Experts of a small language model: 203M tokens.
Below are experts of layer 2 (counted from 0) of a mixture-of-experts language model. Rows are named router (the router's row for the expert), gate (a neuron's input weights, with its number), up (a neuron's input weights, with its number), down (a neuron's output weights, with its number) and show model dimensions 120-159. Each number is 500 + 40 x the weight over its row's rms, rounded and kept within 0 to 999. Numbers have three digits each.
After each expert's rows: a language model's description of what the expert responds to; "comes before" lists some tokens at least twice as common just after its tokens as in all text. This comes from a sample of Wikipedia text that the model never trained on. Tokens count by the router's weight.

# expert 25
router:585445503501453482497551517431572477538484513411520521520579452456458492469442482552510509573546495452454464487480524496
gate0:439498500514456522465511520454515521546468483512515510452563475480485563519493525492484493495435559462540513488477548553
up0:510518540436471492470435481532514541491472526508501505506433490501451489482527454538527557468501538519515495512470470543
down0:522545471452500493582555489491461530489412434515519524417539485477517495453489567553571504515513540504496509482437498470
gate1:459506499485463508533508519479540532495495490459529496523574467475507514483468481526515542533534501493567567487505514528
up1:481505510451487466533484472465472506576495509470539518523505469545526512485484465451483516510525518484569517504444451547
down1:520457470586506496448453535443543527518450485465499441446521533548555401487517540509512482491480513537468461486453507474
gate2:453542517494515531463488459496541549490522490485463537472536540511511528425469545535527529537473584536454473483470519548
up2:492539477510521493541444521570473537560459480519459525514517499554561539406531445499577474497548562537402446541537487476
down2:462508545535578485462514424543494478488408489549418550456466461490518541443549487514568506488471514577554504487501455440
What it handles: Pronouns and verb complements. Pronouns, adverbs and verb forms inside a clause, such as it, he, him, not, been, herself, located, retired.
comes before: " to", " in", " as", " was", " on", " a"

# expert 19
router:546542510490442450496574526495472445464580515458482478495542498471512561472456517596463495509483468450441543427481516491
gate0:479498491516537496480520477499500488430472498611568527441528506524519533473506549515577522422445572459475529542585545505
up0:466528445472516591520416458438446499517509530477539453488486532518484505520477505497438482576428439434471544527521550502
down0:516511556534513601598515457509631448506468468542526549497546561473510517575490539524476518525504460532429522458499497531
gate1:526449463503488549504524456510572506450474471558458577508518503595575510503483460515472597519521447459537518459468524464
up1:547515539535491510520502491445536564475509520498499469509488500507546447529446466536545474450452483464395402544513500516
down1:526531462445481537449555568439542519588431448504510498482495518523509453495439506495535540477528516530477493414468444522
gate2:559500506450487542513517513492501508442469560482495450579547478525489491531492503525502578554471529562484396495447551517
up2:492510518533537452480451513485441501429460509493466478487473487516530506439457509456514518529513468484498490512499492498
down2:515455472526465500497421474504589510529487543478456525509437556539451540490451479464514452507439504543458545451463461465
What it handles: Closing punctuation. Closing parentheses, quotation marks, brackets and periods ending titles or asides, often in track lists and tables.
comes before: "\n", " |", " (", " The", " is", " He"

# expert 13
router:509519483515493534487526516446512471510526423508453450528489491420491505447488475515467468524496445482461480422550535435
gate0:565519467537446379422479450510447528514510502521526525455484481505468501481505571546484528563474496532490498502546557446
up0:541498477499496486497516506444511565500534501529498546468527427479490483485532507551453579534524593512511552553484505582
down0:442475498522487520518511522494465527508537488530494439560470523521470492513477463467567495494487473507507502472554525440
gate1:447576483471515536460468493474486478467499574473455543401493482468510492500465518423537450509518523495534443532509448381
up1:571490436475543537487420551497647451504488502547517533519547431559474505514489432451483454520513576448481480537504499424
down1:480498494524479485534551521446517554499499448578406525489494496489492554567489491460472454448470443463512463405548500498
gate2:515507496492500474521486510511556440510527518451511492470471502447561497500491547483453485498449535448461475460494516490
up2:493503480439479506544549423449519436575556486494540513532472513519471546560480446544447464547475513497518511438479500522
down2:464492515468592464486559469514480459558539443473517455526493481453546477429479529532532499516530475448453505469458516456
What it handles: Prepositions after verbs. Prepositions following verbs or participles, especially by after narrated, sung or succeeded, and also to, with, from, during, towards.
comes before: " the", " a", " his", " be", " her", " an"

# expert 12
router:541469444510502477467496551513481487482573567469494406463530462438557547415447545533468443489517504465513517435516496449
gate0:592504546563574452514437523492527484493522545456517513556500451488495551488468501455489436560503480575507504484488544495
up0:493528535538518581439540528534536524542477440545443456451506485553493480587572476506535505471564381548515466478533483496
down0:495516473540456525483566435568456505405600492500527477510534475548493490535487461591446460492556512510506428530496491480
gate1:558545485482469579440510506448514537432395530496548465582501527473491587524599502449502444549515492587476468459490561578
up1:449479579494524446546576526532516590487526499499498477529532533563581513579466510524486394519436547508527521476466547519
down1:513504504470481488414499486538497519483434521514494513494502461482494518587485464568483455513542593464550507504473548594
gate2:535504494567451485441458516522481491486527533470517533454539575391513511544511466461577507528545466461586506503514492512
up2:443543487479551543520485519509502477538457518604451456515538453606546488434498477553485496539501478492516554500491530505
down2:495464459461478526484571505553528477587547508446514560487495529496456545554575547496494491543502530504554415493503478540
What it handles: Line and sentence ends. Line breaks ending table rows and list items, table separator rows like |---|---|, section markers ===, and sentence-final periods.
comes before: "|", "\n", "-", "==", "The", "==="

# expert 28
router:590445536507518511447497546459506510540488505441492438559544498493496526415477471630435458509484467492483483471517537449
gate0:516474555494515503496550526498494479546484460396463593542476469498492470487531501527504540524517480522453544532443526478
up0:526460470514557561507445440560461504517511489429473526496429516497507519493565469493531543508522533462538456487507522537
down0:546496547525447528483502537477481556416499466483491486473501478497474527544448580538476531509501524447455459536520553490
gate1:541439550492453537544528474514510469546508519567511548441470526434474543418512418488538474498483502558553503530514469484
up1:538499568423415510535531461456505494506511486516496490420538530503553482482463436515499505475475482526500536535510516493
down1:498535431509532439442599505494449474519503536518448512511487550483430577496426395484590476491418496521530515528512520570
gate2:423467536510493488477457471513495483540514549522557548459523523439501506580508515432507563493551433471486483465495519462
up2:560542508517499527569546508530474544543543485501506434517499465483582449531505468541460503418487486566458439531511491512
down2:458558512443537544428545522496490525521566505534517486490479533485400509521521513529503432526509526446421474496567515568
What it handles: Heads of noun phrases. Nouns that close a phrase before of or punctuation, such as time, season, fact, instance, plus the == ending section headings.
comes before: " of", ",", ".", "==", " in", " he"

# expert 5
router:549493509501513492432562521465495434466534528421486516436539498464504498446486522536464503488509475457432473416525557452
gate0:461463543484486514546524537462479414469491481567509442432561507426572470498482519517499550517509453493542571479551457549
up0:530515534454546435516459578473534424517452511401443449478534504521518465519462564565488494531510476500469509485498511424
down0:448472461504428521497506492493441502533473398538565538461465522536500466547495487451453450467510514484466423466500571478
gate1:455489546520422470530513549505536532517438510502441524391536450489490489498540568518528535503588394442417496484438505454
up1:450533502466476518492520507451517505512523490482567515529505510580530479471470533543513541406548545542408585527524498498
down1:446584523550477540452485552529542536538465449447493516433519499519579556524530505477464522489491490475475616519501521495
gate2:500443463455457520499509523431497447532557502501501528486391523518501488477495457467578479533518517553489529505491602546
up2:453478498478428491457506499523435452438435459519494541531504580465463480519500484515524582473498489509462457569500404486
down2:482470497501517590524486473458499518566560489433499427475482414529530475491517501467514516455513474407486512499481431571
What it handles: Names and foreign pieces. Given names, surname pieces and non-Latin script bytes, often in tables or lists, such as Karol, Gordon, Wah, Thai characters.
comes before: " |", "a", "er", " York", "i", " —"

# expert 24
router:511481469548528488467542466407497476549472479542446436491541484441514500491526488545463462507569488506468495481579540437
gate0:474533474420486553449448520443439522548464391444483538481478471490524482546532573531496549484444546488423489442469561481
up0:507463521479551497473561463492448529515475472530514499513467522528519489550516535442544489510495463518499427499465466548
down0:546494522519529498565549481559550471434524512583528505439396475540428474504451466430523504517583504526524437442536482482
gate1:521503571484478537467507467503536517480457482446415458540529505494531555556468481414497473537527475454530534462504522509
up1:506525533481449409525487438499532500439457425447496523541514462499490549476476451554484494550432531479463485510490554402
down1:482567484516449500466505491480479506483466465504521476508565440482505474487482443502462483531570507415486501408507546460
gate2:480497441429497540443551479488519469468470467460542540453448474522541508502515495476539507465583430441485509545498445560
up2:480569546513513514517481529460514534477516543503485471484543534504496493493498558530539532516533507491465486512542524506
down2:477472453454494523537475455503458503518497487510516566513557486448601486516462519505513534513445491504526513488450476501
What it handles: Prepositions after nouns. Prepositions, mostly of, in, to, for, on, following a noun phrase, as in line of duty, area of, on board.
comes before: " the", " a", " his", " its", " their", " this"

# expert 20
router:526542493495444528456564495400468498518525476432463454462528519496532496418403496501407523556507476436475479443485483502
gate0:515470508482505582511453524491449475470480549514485508509569513506536486492550461532483457509457530436497528467517434500
up0:458533489480499554562461477479541437494459521476479447448546473433475505498509554514505488506536475517503471506523510519
down0:453480475491507545455488534519464488484579465497462467526466413499498525481503536469513521455448480488515561491424517521
gate1:487508565553471556504526521552536529465501479541587516489580532511529460540518409485490476502569473537469526559496516449
up1:432462525545534586484524446500484496535466470558528451451499470486518503488530446499420510529491492551542537542531476467
down1:423491465525552546392541505557469535535476458561565475484541451577497498501567418444463460459542489553506520431451456466
gate2:457463496546461488472490466453533496471547442536523508518504536505474603477481470535406564608556494508530539591497566607
up2:485441464496473493509625510502507547530502447512545464480498608532474441460501470523488459465467547493410576442446494457
down2:487458561516464569513412464532530504459550500528530535503513507485510464502558496550409370459497469546482547540518546506
What it handles: Table cell separators. Pipe separators between table cells and semicolon-terminated scores, especially after header words or numbers, such as Date | Format, 1;.
comes before: "\n", " ", " 0", " 1", " 2", " 3"

# expert 9
router:533487485524543488509549551463488441445538551437467461491512506453536523450464499606441515489515486448488511418555534472
gate0:512529449553471456506632477441528513507494535502517479528525446492541516500492508463503492543512472466535504511478463514
up0:519441458475470531503482495467498526522526545577485479436525495519496467463549495529526502515436499447485440495547550535
down0:582571481462479443532495518498525469484522570447491501474487399534528461489519543569528442477502507440428526515515511532
gate1:560532523549537505432516524521430554494456550503536412438559447489483519437483565537562494465502450487435490502463514458
up1:468570473549479557475433416587458462480529503517523441518511533513518534481604502502536530530522461534485470471465499491
down1:487470425413455491511420464531490487444488467521493487471496503560472583418499523504512535484483523550486535467484477494
gate2:563487508488501510512470519491501513498575553544493513457570515526536451432536528485502572554508510537449640530441534556
up2:534490494472513441505417508484521540460504410542531444439590465527510499480428418583474440514541551480504567460478485506
down2:547445525465479439498525445458486456566523459520501517485521494505535585484410517482564455580442511547539520528472508494
What it handles: Plural -s suffix. Plural s suffix completing nouns in running prose, such as gift-s, adjustment-s, indication-s, plus coordinate digits and election-table words like Votes.
comes before: ".", ",", " and", " (", " were", " from"

# expert 10
router:529480474518434492483561465424555480588512459457525505512565455429468539430403495528545522523538473487465478450485568505
gate0:539465511453592483521462490491551478505484473508476525573496500498490573532431511548515465433517433571485549385465534486
up0:509446463515499457521488429500504482438500525412585536479527505422464470447456532571522433477526410499509575430580458442
down0:412499494538591411467476528548482428519544481439472492513560585571487482532486566491479472530518546523440489473558581478
gate1:522520553439407462498528519457453556462436478502512515487491532434441489473502454436491496498535452498570436531504476516
up1:506505450493551498447490483517558442502567511454515427489464550493435535460487480519588448498591556421483532470486503525
down1:489536494488549510506527480471498526512515435522529472534444450417452586491446461484553410482561462571433565444441406466
gate2:398480458547460497423571470493528463504522496434466476487501509481427558534571508483534532500500446540476483481470438411
up2:440577484501510452515469483502377564475549564508571515478550552505439609507574503495483549441529438469488523549497519549
down2:453485537468480529478508448471446487558491516477454455476522480551477512529513455522517518517486497435442498413434477456
What it handles: Past-tense verbs. Past-tense verbs and the -ed suffix after a subject or was, as in coached, graduated, released, won, rescued.
comes before: " by", " to", " in", " the", " a", " on"

# expert 17
router:526519492505519497518541551479525411504506502431553487494487492495475587432462550553480541518552494422471469454513487425
gate0:461479615517533489560499552500477510497503548490523462543496518480546488524512460549491513501524507509465485487507466485
up0:481493540466504489490507526437473471483565473480531437517491492534447477497476474478485533410502505515484509546494429569
down0:520536487587512532498549529483502559502514521523510542514490534499519481517476509509493498403482529494535494527515553484
gate1:538523482474476414593493500526530507449503429547525551554504566539470538509538463424492509437514527427470519564496523562
up1:466509503530438496477558476472564518459518455496450496447488517507483440572435457525536508460497530499508571517486512491
down1:537499505460447454521511492432421473509508470453439534524563489514529524552470436527544472531501540574535498453513501463
gate2:498461472498564535563538550523536400474476446454495466473464507457570491445468532569532473496553500502552466471512569495
up2:523495545510514499505486489535444583552518551501535529533524518489511462496502514469484464458541461551452536481501522477
down2:498468483522509458567502512444519477485503454565483513502526483508462527495452489574504501483495567572562537449486533518
What it handles: Digits in numbers. Digits and number pieces in tables, coordinates, dates and statistics, such as + 3, 47.42, 365,857, 1963.
comes before: " |", "th", ";", " km", ")", " m"